From a checkpoint of a small mixture-of-experts model trained on Wikipedia: 32 experts in each of 6 layers.
Below are experts of layer 4 (counted from 0) of a mixture-of-experts language model. Rows are named router (the router's row for the expert), gate (a neuron's input weights, with its number), up (a neuron's input weights, with its number) and show model dimensions 96-191. Each number is 500 + 40 x the weight over its row's rms, rounded and kept within 0 to 999. Numbers have three digits each.
After each expert's rows: a language model's description of what the expert responds to. This comes from a sample of Wikipedia text that the model never trained on.

# expert 17
router:498518479474551459493479516533458526502469498432422500558425539530526512536505502438473485500531558509529530494481545597508453555446469568535510474471543491457526530466441544412492523517483531499546569476566457521503481522519524559512531499542454467446550521522474536518539524493566485545
gate0:520517468445463512519423557554444565575516567498474584541560521494509481506530497500552513545478438591472517515496461436464459473489489511514492508511530526451479452449473579471430478469491494447484442442483555553477513479480451557503565462542497529501488464598525513487445529534464522513
up0:519437380546485517482497497439530477521478513508407601483560525528428516550449475502516489537532516457525529577474474479461463490522599501521426494540536423479469475556518484546549496465527425480476499509460554522542493465483544520512514514562532504484433513451516463543473494561484492502
gate1:575419497465522524482514514499504451445436517480499510525518499421524499543554460488498489482496515487518471495555506575474504408519497467482530539529493518512467497432499484504487546485483556539539482541512456548533543409601590460488524461415553479460456461500504491502507496518508514418
up1:529573449540515586508556481533524586439514473503497464418498505508452550472457514543504495489559515542542451489521477481490475607477511512572482530498526491514584464533565500515475476521387434502446521483556507497585530518475488495482461543537503528466417479508537523580496513490550440504
gate2:489450539508462461507462472459562483480558507529479441506499497452544454560529450439520409497448497464455513424542519425439522536507545509518535502425483525463440481526458553431572435524569487496477559459480462517549526509480468552504560480426555481428465491506395506504510418539530521489
up2:445537504488489452532490474507528516477502504561517451488505496444449410524451562538542569592495560557546443489537500525568485509547515499482503544522489469481494452539514468517557460480424481548512471462566516483448524477522543514483507534498431469475538504473548447502475500455448507533
gate3:512547462474514487454475483458571523560511497524515441435534487452417514475520454466519448494485475483553410480465523536462459456381517586552491485469524544470562497367497508523532530505500496490505516470558454497469456506516551570453514511520494500425528521532528475495504560532481448451
up3:499460508435490465487576509457512524577536454436457509432509534550506490475477536540559452547462530471451491510574474504485507446472438532461537464511445567577492506530542512495461485531484531460505492459449467466467519490453439495445605488448385492503475481467411486501495520506492499399
gate4:471503509518463477489472539509497487438454519494496496433503422468551490397474489446576529481550451492518515577550499526524513550535474497455541472499441520446515523498527506544446496507499518527465465552481457489464512411586476539432537530452450408547527527485483554490448485463519491519
up4:470475591503431522543413426492524503467599431460438478466448554564508486554464486472498530505498528504479497442485454502460465491518446490563464496519490501512509473517480465502499529534541414525456483522542441450453419478439502401466452516506506541480434419499486437551484534501454423473
Description: Articles after prepositions

# expert 1
router:569454431456542436467491560507540481479451503413480450437519495523447492501459492504490502470495532570556541482446437453562470521552504532495462480521487551502452508506539534482473420489477506542505478455488525525439512522471484503525499472492505425511481482480475498499520464498570538505
gate0:494510503468512456505467548474562494486506595476488502443525480519492414639501430482524544478553519460416435478455461496490438495454499518513482522467399523514517487586498511501475474488475447540594504421498514420517565531502487554477494480555504489441516502451469536559479506518501482519
up0:540501441501512528533524437491443519559466443555487532497524504475506529541485465546567543439542465491500400493523522519423474515562501482603481548548417461424571478503503438485497533569503472555523445466493490548483497452423480463512521534528549467494477428516518496469564554530540511514
gate1:482483554512484551505503524493509479513563529507489538447525463438462487487555419513537409553496488500491490499482505517494508527509470485524470496442455525422580465577439579597556523565550485454460482502465535522456476424587563492513443472522461510456517465461510468508525492496499422473
up1:478507479442467482552507500566519441558501547525540465469516553488535477509411545501483516503520498470510559503542481491515497547529565473524576518450427481485489546530481465460446500517424472504536441432460488425505469482544511510517555499453475514522505448507482484483480470495477521489
gate2:548547552542495493465507492433513494472456469493490468479474493487556544436535463514587508487501468569489480495493500498590446543478525499554437435487535501537494384564471474507455565459478507467530499584517481416560508486472501478515528541526515483543492491573477471464518523491409515504
up2:512482539556463535447497476490567545546509494517420480597526458542480464545516539523544499482487551445525473548548504463526503455557440540467485499538603514510517510474467501446551473459498444431505572536497562513545469488478477529476516547462460526454621489542477507543447465474521515492
gate3:516458500531490538562488553518504510427582558486573548405546492511530531449503571450479498475434521494515514466504497555436422546514521467530528486423501544492531459456483502495568468497471528500568562498484480532522510454497500450535536483522522490554447470507527444538507498480405497539
up3:541517470500438566514563522489498557536534523498535460547504480541482491518448518582484484417442537431529486558532525493481470503501481497477501522524505483440598450559566530556438517565525493525405532507605505503473479526548537531458472570466542518440451537477503468544573489431559485485
gate4:530504491526535512492487525484507437536534531481434531410557523472519493533550463499538583525480527508497536529454474520500501549510502514485516436486461512570540563528572457485513377558511404481516494442565545511416524381512546536482514526531529526491522579498525415452455538442491483489
up4:511575478462482476455533493533449474473476535487434457484462582532457522460487508551506496441479487462441464433553521460490468500542483516487500468583437462434550536532459496524539523465479526538502551519555458433569467555504521516470464449518511528475448500477534599570561566571521526506
Description: Organization and group nouns

# expert 10
router:405564418576452424499562512497469498429546402527487500514515570474531533518505475549500468436541474586500584535583518579483459513546463530482482550574448500524487480547437441462561512501558577534466469507541520580440455461557503463424595416464459484488441552474531509492506504462468550471
gate0:439549429445478490447487522436453536453451486542576507496551500483463500462583429466510508595529486561402511564581505525490433434524525522456467487532512536463522461469470493501494573398529482545514453472447494439472480543569498464459536431496544530486452515508500530525560466602540525537
up0:466484540488498485545519491484491469483476514443506451495483505496446536475407515517460458497484492420531478473510457469566502480464514516528489529544530402536399537509463533449441472521497520497496554517482540507560567559458548497516506531554535461535496522549517556484482490542531569495
gate1:527527480515439602500525527501545542593567513501565508530461556526458515520515464517533452510424499443495513488534465451529599485459489497443533600508479460392490485465509482523551509528481494508441517532561502588597529473522515476506536508497498511491499490493492512477546519521493556467
up1:482456529480534482499511481510532459466438484433407425447409463591485484506443487430433459549410476467480544518478495529458456510553541492493455497482466465577519517542503543466535470533528525433448489570490458508519433522498472476505473526529515513478549536461481482575468470503553505480
gate2:511485501553489468530499549482487532466544493478531439436458514500512481491472555546517517503460470489518581428495453519505557510481498492572525516479450517390492513449574486544466462458403381512523559494454456447439483492540442504524440466452469483446542543517434451535515516429465492474
up2:546426532496429512529548424525545476507435537561578536554528461529505540512491477539466456495438502493507456467376468538520527524516500495409545460454499493519568473456486539413473481446536453452516476421464515486551447482538491520490488489496533447499543475547525530481477531521469515481
gate3:500465458524476452488471516536505508493509504528497469464453503546474443534524501500510589478527498492431451471464561520465467497502573530589506512568469457568554484480551555547468491522543526539537481521517448477580528523517514473529499444570520518514578408492513545499456483485449479493
up3:487527502462482529530519475501481423545464469463443552445546482513513515476467544491517456513405498458547449491456447462410500503476505498452502580565469522445457470568512488479439546487503533457492440465507545476552471525515469498479493569507504584439538470526490487508490519482474574484
gate4:496439498522478530470486543483448510442446453465458455535519454474489503491556491482564520528557446544448579548519485491511455463542563481527470517552502481492500529519506512565492492445513457501487490554601455523546532428448484409526535565482486483534567545529491416547438490547574469463
up4:521411525564459417515570492525510470495519570473465457478467474567519590499494577502501515515488464517454466450462511505482471513461536566568486519471521485557508566469572499496437514469509523467456561452381495501492535444512467510472486480478509495518461429514486549494544492535451562552
Description: Section heading words

# expert 5
router:499561565516469440494466467550517456420472508515569517501420529549464520461450532559433509521474516494498487513514493482437507534497519500544481597518472437490540490451501473531480533447445557549581487532504550503457460489500466514541504490566544439510531497521481534515474475526550534492
gate0:450464519471451518452465484463453430526570492562472534469541490490460405489494494470527540493488511423549454514548567502496495412493505551516492454486500519547501550486568522480543510519531531424499483498546457485439507572519509446492525516511538524491422453505496457505478552496529456401
up0:507483520584581439493478413449512556495514511587529554508457557458470438496467522496538523451580523501510509504474478485521513530534485529544494507577442449478501538528501471480511549458467503525518395545540480472468488478483486476453526517528518529424503522513473448448537535529514549549
gate1:430454537551544480536476481507542545537455506493544539480529516487498437545629490511511583510501507507492474464477531475424466468471537576529446555499535512456540421475460544487451491579550548504505454519552518516515530446476549497525474508476566487528522568514505407432450480482540568522
up1:526499484559394476537527473535578507576548493601501513531494471494422515497493583476509503544459462515456467476493482560475466474488501505456547538484541487517459496446490551594482518591483510486490491462511502465567479486506550513521478459469461521499500490480512536530572534465530455411
gate2:449530465520456462454507430532476528536550518575487494503500463479558487534410490476459569533504437504522405528507438492463483478453533534532463471521550459564468456486551486466551511543560508519534465473503509481505475496413494457570526518481472521533464516462545542457533507524407540512
up2:531466538460504499492491510456525593543480555432527459435485481556478502520569470418523502502483489481459509440455413442527548431495515494500529509545478503521511467566532531488457495468466505470472476496504492486380497499551519469470593561554481511510467502467536452512495463533583558563
gate3:576450479525384536481527452588582516540536540542504478539488493485483433511567556541492545473515479470389508475458526507520586488559504585431588512569535452454435521521509470543499545551521508474487470459510506497595497493553541399501538432484456494460455506551477486570506485508431525559
up3:521483529536544480530505463405526438577514498571574505523595507541542561450585523449480452522460472491465487594496483522520501544573563519486528523434515516545525483567448518514613500569486517492476510529506451546576511567396510562489508548524555457480524538501466491547523508459433465503
gate4:499413513555479522577453500504474557507477513475536522503509519455466592547405543541540470449522474483548480428493538495452529428522500567505562433520481503439538499521445461526539453555453475450487461570442487498525424438572530449473521504414482528534415509447495486552506477529457441522
up4:508464479469517566500550518528479502507526447588525527498551554426457496458492457443450458494460477498493565481482459449503538556417498437400498505524559466537453550469472521477561482525490486474471574494474536459558514524509454490476437407493472494505554558506494524471478496490417527457
Description: Section headers, mid-word pieces

# expert 7
router:532499476541547567540463492548523484517509547498494532529501480532474447462519465505531503510495519507495463387530489478496486569492487471424483517594449479524470552544523521494554487420438497526462492471495419442448511455480481498569521460556505450513487551532538554463482494501509536405
gate0:507469497453504539504514513528525409547477532525497572426451401546506590472499498522559475495499496494521511464478527479492484545456594580535506437529508507529537539460531542545484514486499529497480435537532545528492430496510508510526468649408449457520507503491532489498488465532555509459
up0:518503525437520502572456549445448456480537440499484579509500448528497527466516558506484467531415574437513434415481496563455485479497528545535508473509426514443442497505552500429496577479504482525496532459555530434466569468493504477486561512504466428526547455493460495459477469432485468481
gate1:453530524452469565554459532496445535556488515497547530530478524482559512433518507419590499554480600531593459572486603468576541512505496535555523533536517475538502580431496532455527487500468447470522519571499529557535527542514563463573462430436419426493515513518500499468426517454547481501
up1:500501498513500470520474493405474483519509500467442563459477533517573443524501517502550485537445490477542522512537479506484562493505480511503406475527555417501463496494440541473497442565525548571475533436444451525524503423463567444444428545487557487443460528547494470436447449484547448466
gate2:523452500443452473448523446543495502448455501489557542512547536507530532452472501466445512404448515501471505509470551478508460470499530521545597497492534485542480470532504452553447577442514577443423428386479458433497553509505502512528517512451412481604535541439486500569526549452478558378
up2:510539525484493533496510492463459519457528455478479531520497533432519491456486400503538516614490451479542554561461483488519479524493506516479473479469466535481501454418431527459492408524505472508595569494447525484477532468510540534512521506579474511542540444531532452479520542525471518487
gate3:591526503520492423511482512548463532454454487475542510465554432544508440474594440497466501526498507583538515448563508510542433474499442570520462459587426466460501573539546515503491521526455520515547466572542464521506517553458479539559491489522499493534449552547489450503461518509497499500
up3:421492519477521498438488554561559544485608494405427503505495506538564509521450467516465469517502513485508555533524541496481508431517526530480484557508575545480506508485468479517532544477487518504469455531502502534501521483519512480386538540529444525514522489482497535460462556541545386479
gate4:421415527458508541428508565496461434576535457429516592437527494454472431553513489570525477591460488446447509515482476473479454542476461498504411448568480517490498524460453412454529526518546528429565489507502440534521583468514491542448508511404462483538498482470418430450470539494445438504
up4:552547477501468459534553517516529511542421505466624423436456490504471512434529471498463413410479504488518477547466478478449447481535530507487502481481509482483459478458542487531495520477518500447551500517513510514497490560532511522510522577504498512473452481463483503486496524495486465529
Description: Table pipes, clause openers

# expert 13
router:559584510535485545607472516488467411473494472462585477504496475451441539533509456451498540544545458535517460411466516488507550463474433571462485557539469505381558477498493463540433502508489506485465449570501509528503536517457499478469498515566409522472534541517555490496496481495516477587
gate0:486444498451493517494530515507529510543484477545550496510552542467569483591535482477544426481460507472515507555493499403535461573487544520487514419473511424508523523559485482587502500543491434490499462475517483560472546525470525446512585528531483471505448465505486437520500454514471536497
up0:551508526443554459511508541477460542501485445562558440468489519467485571504473535531522500475549475542441487490601582426499509505571473500479514485529508503515493525485466438511502505460466548550590434469418440526484516505462533541454459467540536493513422517497512468470566496462575411497
gate1:476495563496479572518514556481455466493473498485469527545490432543523500491538477419531480505530473480429475531457491531486521603510448495482511439492489494568465519527489463502517463488576497496549514520430517486498495448427567499496486491590524520450545470466418477419480545532478459502
up1:569483497503479506516470516559531436499491487460523534445493409535534462466542468568484540571472512444434457510493505520467471481608465509447523544514518399552532522501480500554516505447503394504523539460441515455487578506510509530480426538546545529482528526472478472465431494500539552507
gate2:473532441487492466578497573482473483530500496534535519471482617492515514512496572468499499531520469476467482537543455459462443551504494477587444599505527524518438560403585580444555457436562472511521532511465505492448480562509512480565485419458537570504531541572576463475516497493492507413
up2:520485440483524541494466565503489477474532475500470485521523485495530571445533491420556467465478501510514466527506493486456454435589458468563508500510544519421501531424528524440503467511493465479462519560531520560527472524480522536473511484434539513512532544534490472561583556453529506525
gate3:544529436475539497480454571447425461381518456536485508493442480538392495518558483526487432519509453475478532505431456597499501498486517507507485520433540479474568459521517475464514524496516536459449484519507570521438461508541493513437552478444495550488526539491526483492451511448498503471
up3:502517528440562443529446551510455521489484491560472553534480553501511518496514477543564472601526411480544559545543505557500519461457529497519481488478507483437448419503550471459581531540460535489519487537596448471498479536566558524487463456484549534492514430449555437466524487550559463496
gate4:521496459581512526535486477524453498553494559507497584496532509522424519473516518414483534528528537396553472455494563492528437464419491441493482579442455526518510510531528473519464541482473495479490452538471514473475497456488490505463516477505502442443469454541481533486552442538465505462
up4:506405432562456426554492490527431514473520458474505517461452470460555448456560548519457562502444497476519535497527514537539481514491463477433492497495445485437578523522532471474461512488558469485522497561444488494420473538372518475403482404490473465456501495536498482436573549497523473463
Description: Inner suffix pieces

# expert 8
router:539564505478548562482527460472570541541530527543448557506456441491503396483505527498552487472507497527504502400498472520495473412488440486452545511448507546507446463523485545470458508474521576500531540471532530495454535478542464481547474497523459511469522533494545439497532470526560464473
gate0:548482563609504488480459448469449515528428490523535536491574510483575520544513449504500432428462509478484463550567481487442460526489458433416540517490566454466499480546496440502525393556509485464562447458477510553489459482554468535426600536570538453439441527571526443512519473525496469476
up0:492510515422502534560478518547499488506489515513501464519582537472518460523429428555515510505455500506501437506480511470524515446466495544528529457476513540501532472489500522509479471418517414499526458496410530537540474521516481456488484506495447479503508518527477480444481530523483479512
gate1:576493496494464517469541544515516567541573529504546551528511467467580506490525531425466450415482462490467459587477541532502491545482514539451522455523525540539481521445480456482512569525486538510472473506462466539547487456468516487504535529460595499528464457458464492504512547556497486435
up1:424515533476568518552504518473452495492478479523474484477442559526529509515361449431500476521520475453491559447453499449480517449491504537502567541456422480477514533485503495458546466448510543483474472522461474497466513520505524547495517500544560471512493528420478440442521514438538567514
gate2:559506524496489485487444544519532475517489462494520529422473577484539529595550499466459464529508471465467525496554540501567514478463536552449510501539522460470562512528568471506513457468507455455610551553563534503504568560467501534576486488487511494542531521452511540522530547519533485492
up2:508536464495476523534545536533630497470522491508449497531449577474518524510461529520501572459551515518445520508511508489428501471471495448461468513521495556550459509513497477475520562527478530469489542485558499502512444464484449455480480462433472558503478495515520571485543461457504514474
gate3:473470529436508556464456517526480507513448531525482504463509503461526470492588505522570495506465473435525499460521591461505451556447485543514562559480512431536507526512475504498480486554566476438539481532578506391481441478461514469537480476549480512494559529578557460426468508451457516483
up3:508461464549512486519466517538480442491533520469411554514530473501550485448482497533593523510454488493537525439539441445555481454517530490521518505546525435517497502515459512480455494578566566529586450582456512467527491509428491573518437513510479478440444532470533494528504463557524585536
gate4:547435509516486503549497449503475516494475522516587630500509485477475540509526523425539481470518509472446541441523510413577536543494490537489598472455515572601506516460444539454492524522484521441469488515468507503456568484502512483535548558533455442525573474476525476526529475446579480542
up4:512496506450538530487529472530458623451532547530487455479537492536540450538434483477462483418468565492449519514440450520495535512581485468460460543460521548487519583455502482494532517529488563562485483534506503489464507462461482497550477542485548503449471424525477489542539548414492469491
Description: Prepositional phrase nouns

# expert 21
router:504478480529500517534482511478439498533480442481481548498531449546530492499505481516596493474466463442463516486582472458422518541543456486469526499513516513500530489537493442469556552589460539448446554491476542483481451532486480471513524493528525479534527492460485467533436624493442475494
gate0:473496472580555538500387506436508535487535540516585509436536526542536412524433435483553509528369493517551543561513549493579467483504510510459517570487468503513506456458446443547517474486453446455496489547514450504483530436458524471471532501479519534510534481463451506460503430514447491542
up0:472524493544521532575440530526481529444497539525585468451498467442526482486404519477524540523537508500487529550518445523538557480511557461541537515565463423529522480540484497466428453478509536500528491529491512421502520470477410578516460519532446509513463566557545443591484510436491542546
gate1:451549469526506451510506492557472444498569519480504463462555542495464492467502520502515498545524497449501520482487495535543501459454512556497428532536579492423453499446510518498472451438515530544520488560479458543559482483502533541462435494508495517510491501567492567460508495481551569491
up1:491530457546545469453550550473457570458568519478576544489498559493476551450453547494506541548544488540470461520527503600533413529489550613493518547578481466468487445456402596498510541508480476508549469574483452540508551507463527540536543508546575468510453547535493526542533493480523471452
gate2:538485473457487462423569447566578564469486519534456449479480475540579523532526561561395487488496511451577499543497457522509529421515465530417566463513526488559452481546488517465475495414563450454505473451474472430511467431473458467467448462465453454477468439435471509433486534530529483518
up2:512458552482549489591515445505529532516545491463573535442492516484431538554494466511531507448509535571552546450509474488498394551478514487547552540508598584489473464516493537480503648527476511535498537405496411442484546544434486553555440465573467494494425545540554479473493505486464455464
gate3:566473479443526438441506546470501557526464495518502527533569444481557434465449475474447495506498557443574532523516512568545489501473499559488454460502572487447477521508484523507470490462530467479528458512473492514454520548454556572531546482543446526492477503511509524448454511566475483518
up3:472479503525511496529469487509533494485481520411440540480510543467458502431507475568510488523446438535460515472495498476469505529463518524558484536548485468545504541453486469598504486440485464505497497559577448505515495386514527526501506497576454536495549467458461577497533448444495557484
gate4:501474482508582487518431548441562491533494482485487469464536495514477565571613483490583416558528453570490553443494500543443571491574475469465467564570451492507519543467450474492513540518542535498483496502565511532499537478584417447507526477500516500517511490523494551438532509544572460503
up4:505558461505455442513524506432561534471437505594480500448479491538487522545491504520505497569482484537389479590499540465534509489554530512524495496565538528521465495500585456398446494499504548470539483531496505565438537553517499460524437534514441492498511518444466512484506506571431508594
Description: Colons in infobox fields

# expert 6
router:531494520575501501542480515434531538558487466449509506562500596447482488509470535554515479453505571455488533504498410513482455527452594484476522500505540482425562482467504440507460467528477498519561511539519483504524516529417499451544492504524486529440530467481452489540556427522489483512
gate0:423504525486513457526433531562527408503526540509561527526556469584449468508491527488571491505492501505467493537561472497516524487472535412469506485494466568521532508466507578477456510460536543480495432530507437437566473477486482511522466474519446435448582397489491459471516512495486502487
up0:495536477409480493545562464514561495500474464471483522514503540485496524580403529577483462447529529463507489513548513426435485521522516550440533542551538453488476454521493495527486508515516480466487450514453505475487511513536490493498491580473447510540529483553479536455569505511497558455
gate1:491487447484502477519522510470441467554426492484520461521474531396557522485511479503438490433531540496543478544465505525510488527576468491564505486503529465519514490560551520564503457496474482543479537510455509450496500494446556483425523490474455567506491490486426457568453444478509541481
up1:552563535534476501574471446520546555491539550512459491455512494562450511561445540529488526533444462505507475488498509484555530450488592480543533537463488489504520479476432410490569552476566536446519486517496467521473447553478535500445447501468560485555590553484501543472545508520551542489
gate2:490515506551444497484529466417543394564495476558447474544561510480487501549457537563473488503549458450496554481473517482447514478512474548522382574583531473480549544478507520507522482546584466433499572465543516585428505504559538502471489515502484475581508481476577537486439440526565450453
up2:469484531519451548482504430518548490537498474531476497481501472479530535523516476516401451561444474506452436476489487397447521523496552524487438483513499515548457469539528450539433523490447460474529520497544534444464471460557496468527510498515554524517489519539502379514478504502562529568
gate3:514559484533516555587513460500426503465577540450526539461521478471530477484552502547535500510481517523453523526517560463571465521526546484553427512489485433523476557475489438547464490520490541523454474416455532459483353542448464438543507453490505528495471531450546530501502480482511517508
up3:431522446509489514490461485491517575446516533514527509516538453380519427461518390555502476525577546446443451574528474510460473509591505476425562586514496586495528435498541490507482495464489469517506472472461426560525459590461434490503478481547450521445492524514510518487491463495504515516
gate4:473478529525479503562544451483570436520475541533514606526538474457537566590516513482515470470439503522485517612540471540467477528486478520516545477499493473437487572478487506426553508506564533573539457502470489393472493538504461497535544469464504492547530532531427544412533473548475512503
up4:524582503458511541489477487515513538493614527423484491520546507539457496458512555524470519471514434496488512496497539529505559453548498464475513505503501430560494559477481474481543495592519436419493518470456505558529465418561594480495467434537545519513490485495489494491466503491484549437
Description: Sports team prepositions

# expert 24
router:542560472407441491530470513531499542466427450475536529480456467468484557540477490545414473475554527444489556566447554489573463517527523431491500510493513520438535545482527497493464555499496469579522506428456556473452531537572505566436497432508532552500485538539435490470472508516502552512
gate0:561511525457438526614518496539552531491490541530479479450579482532454535465513479473483448482443508518498478478452604469513412514435508486504431490536562423504439498500542495528505465444414522461502562530624520484496496564517486485468450449479524566444448475464530532508442487462469511479
up0:482468536417463538606533490483469413485437558513526505487502486485512532486457492464467471547502475476486457494483526529481470498524509541558503507514525458520529452488535465518489507534442419506519504506495548491471529559505502403542477497473497550425441502486429525478469484433470563525
gate1:505490466396510526472494493522485536508552508526532466539501575455537492579549465552522492470481473501519467574532482470511553487453491513431472510509464488481535528484489450577517506507533486408480428472551500512527578578494451470452509576478560444446573475568502487454512527511457494531
up1:534488495453455516486515450408513520423460447538487499475544517478446493452519461474551532483523458493518562458464400499543564495510529483529521535595449509520551476498471504445481505466475436458444527474467480467542495479484508462528512543457443486436572547469544502525416465489420490532
gate2:466415496477471520533495471449524506494514506494477504502570499493501559485453467491447543471470470484509514526497504467517431516518492538438474540421456485510466511498584494530470539515534453502477457488424462562485519543557527545548414553455405483522467526425489516502530534558467508474
up2:469498471472504533549461521535501505501561455509485443445494493495530475586573531482528488486547507489528487448486533472488488463516559468532517577567502523456504526503456412485563498537574479411520483489474484535470386451476453464483409480572494545483533485532480504510454471465551428567
gate3:481520482518530614584458428516446502561462466528519508571445497497456525527462457540468497570426455526567471471508457490459458445472453477597584524471542573512456496491558526450546512529478541510482525618559506501525480499550556542563441476551491503512537508510541545512488450508445465425
up3:477467507476514442489598515527526464518499453514511560447498513420438478499424579425419443500515484447530523490538490536505527527513562515414502508432519483520486554448541473512458500483550494500445469459480473456500526472567477500474465507557494477469459496480474515446541542511521553527
gate4:494531496506534482437482463505539485469505557469462488565525470494466507501460524473528466548548516530516577502531418536480482596508492540485500473476492494441509477457486604495601465512441496484517545484490469466451458479591540509476472448426405466544441439502510491468460545563508485404
up4:450522453458512540471478509539562460533505481531538519537591466539519495488502556522504553480465495558514513581510469475518489523493435460456516483515601557465492487456428520550454456425494493463534470433528533520553426493518490533573424480499488486518444539513492489518460553519443455424
Description: The and ordinals after was

# expert 12
router:550485455537558475554481469512561521471591517488541508503482532498504469529519522562457449526510543497551460466446462579477460421537493460437546460467498442462516517409470505436469512496418530481493446462490567463481458516484570542473473532555484467524511535578500563509518482530508478454
gate0:555506524445502484518518540521493543563526451519553470424437452442527525504510507510552469520558490393547514492493451424536475455514540456533511451501476534520508508611467469476468486432552479486480528553535518482558575497511554496512520471552533471504511509466513450510494495504501535530
up0:565413460468541488505537544474473480443619518435432461530475519460513488511449525479456447447528554502496434497471520500481509462471594479506474476541502622596554576469489479575444549563517436512393456442453489479571571519533476483533512500525539429422574554467504475512486478518478478501
gate1:491455492511583589471472498483451511457456556521464593519516573488522488583469423487595542473473525455473478465566529490547565545495428497468468535475411558431492405462513493539463514551474491476496518522491466532533576539534500522394560518529481515491468523500537522465458541519495527442
up1:485478466500440523469450452506451410480513554484394534577540516512517420507479488483476492512450476538519484537550522494484513526489545558514466506582463454557477485551556503551462512503464510462500436504520525457467439535476507513489509562511497523471578537498445485489534528478415475459
gate2:566492459431500499511551512518489428505504528493459506507473455476493491464414480503517465545524504457534567460441489478478503493502542557478569510415490544456495514390574482482526480467486514569460499521484488403507467504469474528477458524524507458527590462472434583527527432427463478516
up2:545506483522554534490543529480472524521433494543448520439505548512556488437543509461511474569514502496511554571496474462460415473495557537437535458422528534529529492484493514474523487513548536465487533519476480552533509550453577505483534549525445481471503481484423584542505468437491463504
gate3:494518445501529550466504552539499554477464470490498537511481540485531494454449560387518493496510548508473491470559514532437479570503495448483499535470499471490570599461512446497495528459531501489492596530561419523427512440494451509514444445500478518525484573508486558529509479583449518486
up3:516527488413533508534448467481471506520557500496489555515483441531526490466555467473495466529481498550497484479485555459538513449506499392503470514455518447446480516498526460538481570509524463401439501477505468542487462483482531481499493490526489588480554459476560479464529539516504459547
gate4:514497484479464546536511568499444528548475475422528551595532472463497513451557569576486441539453598524537492452516483473528446541465470518488494451471490494469445439499476488464476509502452504522523528525461459461527548471548543424439620482474476529541483496427455497505490447488451496448
up4:554519460501477495535470542469517524444457515517451503425516543434495531451474457528510461566524531460521509536519463521473536516502469435574497492447487534535483506500522548520497510528497507511486446586473496471458514544534418536523492491499543444481556463559559385544528566500534441470
Description: Hyphens and dashes

# expert 9
router:479505541481531500515522481429525539555584535426416419553449471406526563587472529499436414431498543573457484449561469526446478494505564446474555441542533532483522544564468503519514492474497520457503396471570506407517488415512473509531524516483455543455549471504535466456543494461503529499
gate0:460511445550496523505557542429553445550424443451472448540505544471434517459525443490540509454466441534509489477501473552531438537524539505515527459500529520453570548562523495469536437477532462529446462547481467491485461464471589493507492591482428489511523551516475583441565521451508621500
up0:473434417526485451581449494426492473489498454436452499514512569517469534462500427465503550468555460496444462576496487520446534518527468514491553461494587556512509460463520474516427501495504503462561499503435565475526429513478483497481540505442448487516504550610493490545530527572530562418
gate1:487439508529473492475519580453475490464531464500575535507493492442483464497466519464522477558506441465605581472541459469548439508450503524517436572495515548513472531480514424462483524561465492474492572494502458506480531543420540488433535486485486545453495539585521476495477531483521503428
up1:527581557554499554556468502458478582435449496540552431512538462444521563527498418437510500481551465484483518495470489540464498530461516469483486491522547474548502424439452395474502543556495546498509549551477552497544447530508511483522510490453529466490546532587531483508487458443485469466
gate2:389520475505504499550523469506535423479510539607454499536488532521430524445606530578562515457510493515514462536509499512546456498440527548477570487570516490516463511475439491500610492530554493534503545549496481469442506471540486523511533435470489426454466516482557511481477530505439500497
up2:499501440474478492463440463458537560453431521490585491439469446412478485511562567490546513560478497559498470518515546569505451452493499462482511486529494538510478548471504507504497490501538509512474424508507471485582477544503503485508493469578449473474487503558499554543488413559417482572
gate3:455508518513497511523479491434457458507537560560506542517565497551485522457523514481478472502535443514564473518558540435510484499515503540429524506530532526526470501515541461470431562472523425535576470475519498427482554486502519529522471518427415507467495512536556526484512495527470438473
up3:487512422561503539490594495459497455498514503489537499482468443478482554467445520456472517504500532478516540530489540504548546541557491558512499503505491509433526488519542452526507429557459528455543482496591531495571469528495501495474580540496483507545548469436462523544531558452544447422
gate4:486417431594467438482583509497572513440536489479497492440461510535549492494585542495584468492516503435469486548448612503557468464505485546542526541500512535562487451501502497528528527495474402497486488553532450479519440479510569550533492451481516493459531482482543502542441481558453429498
up4:432449505519508502494509484490527467540545510523412586485484452600410604531563580488470487500496535492472509497481580534472523555466508551515490500506472472529452465425533527505500510526510513503564543472557504453519481505555521572562461488424494554545561510578565548540457497543499430523
Description: Infinitive to and fragments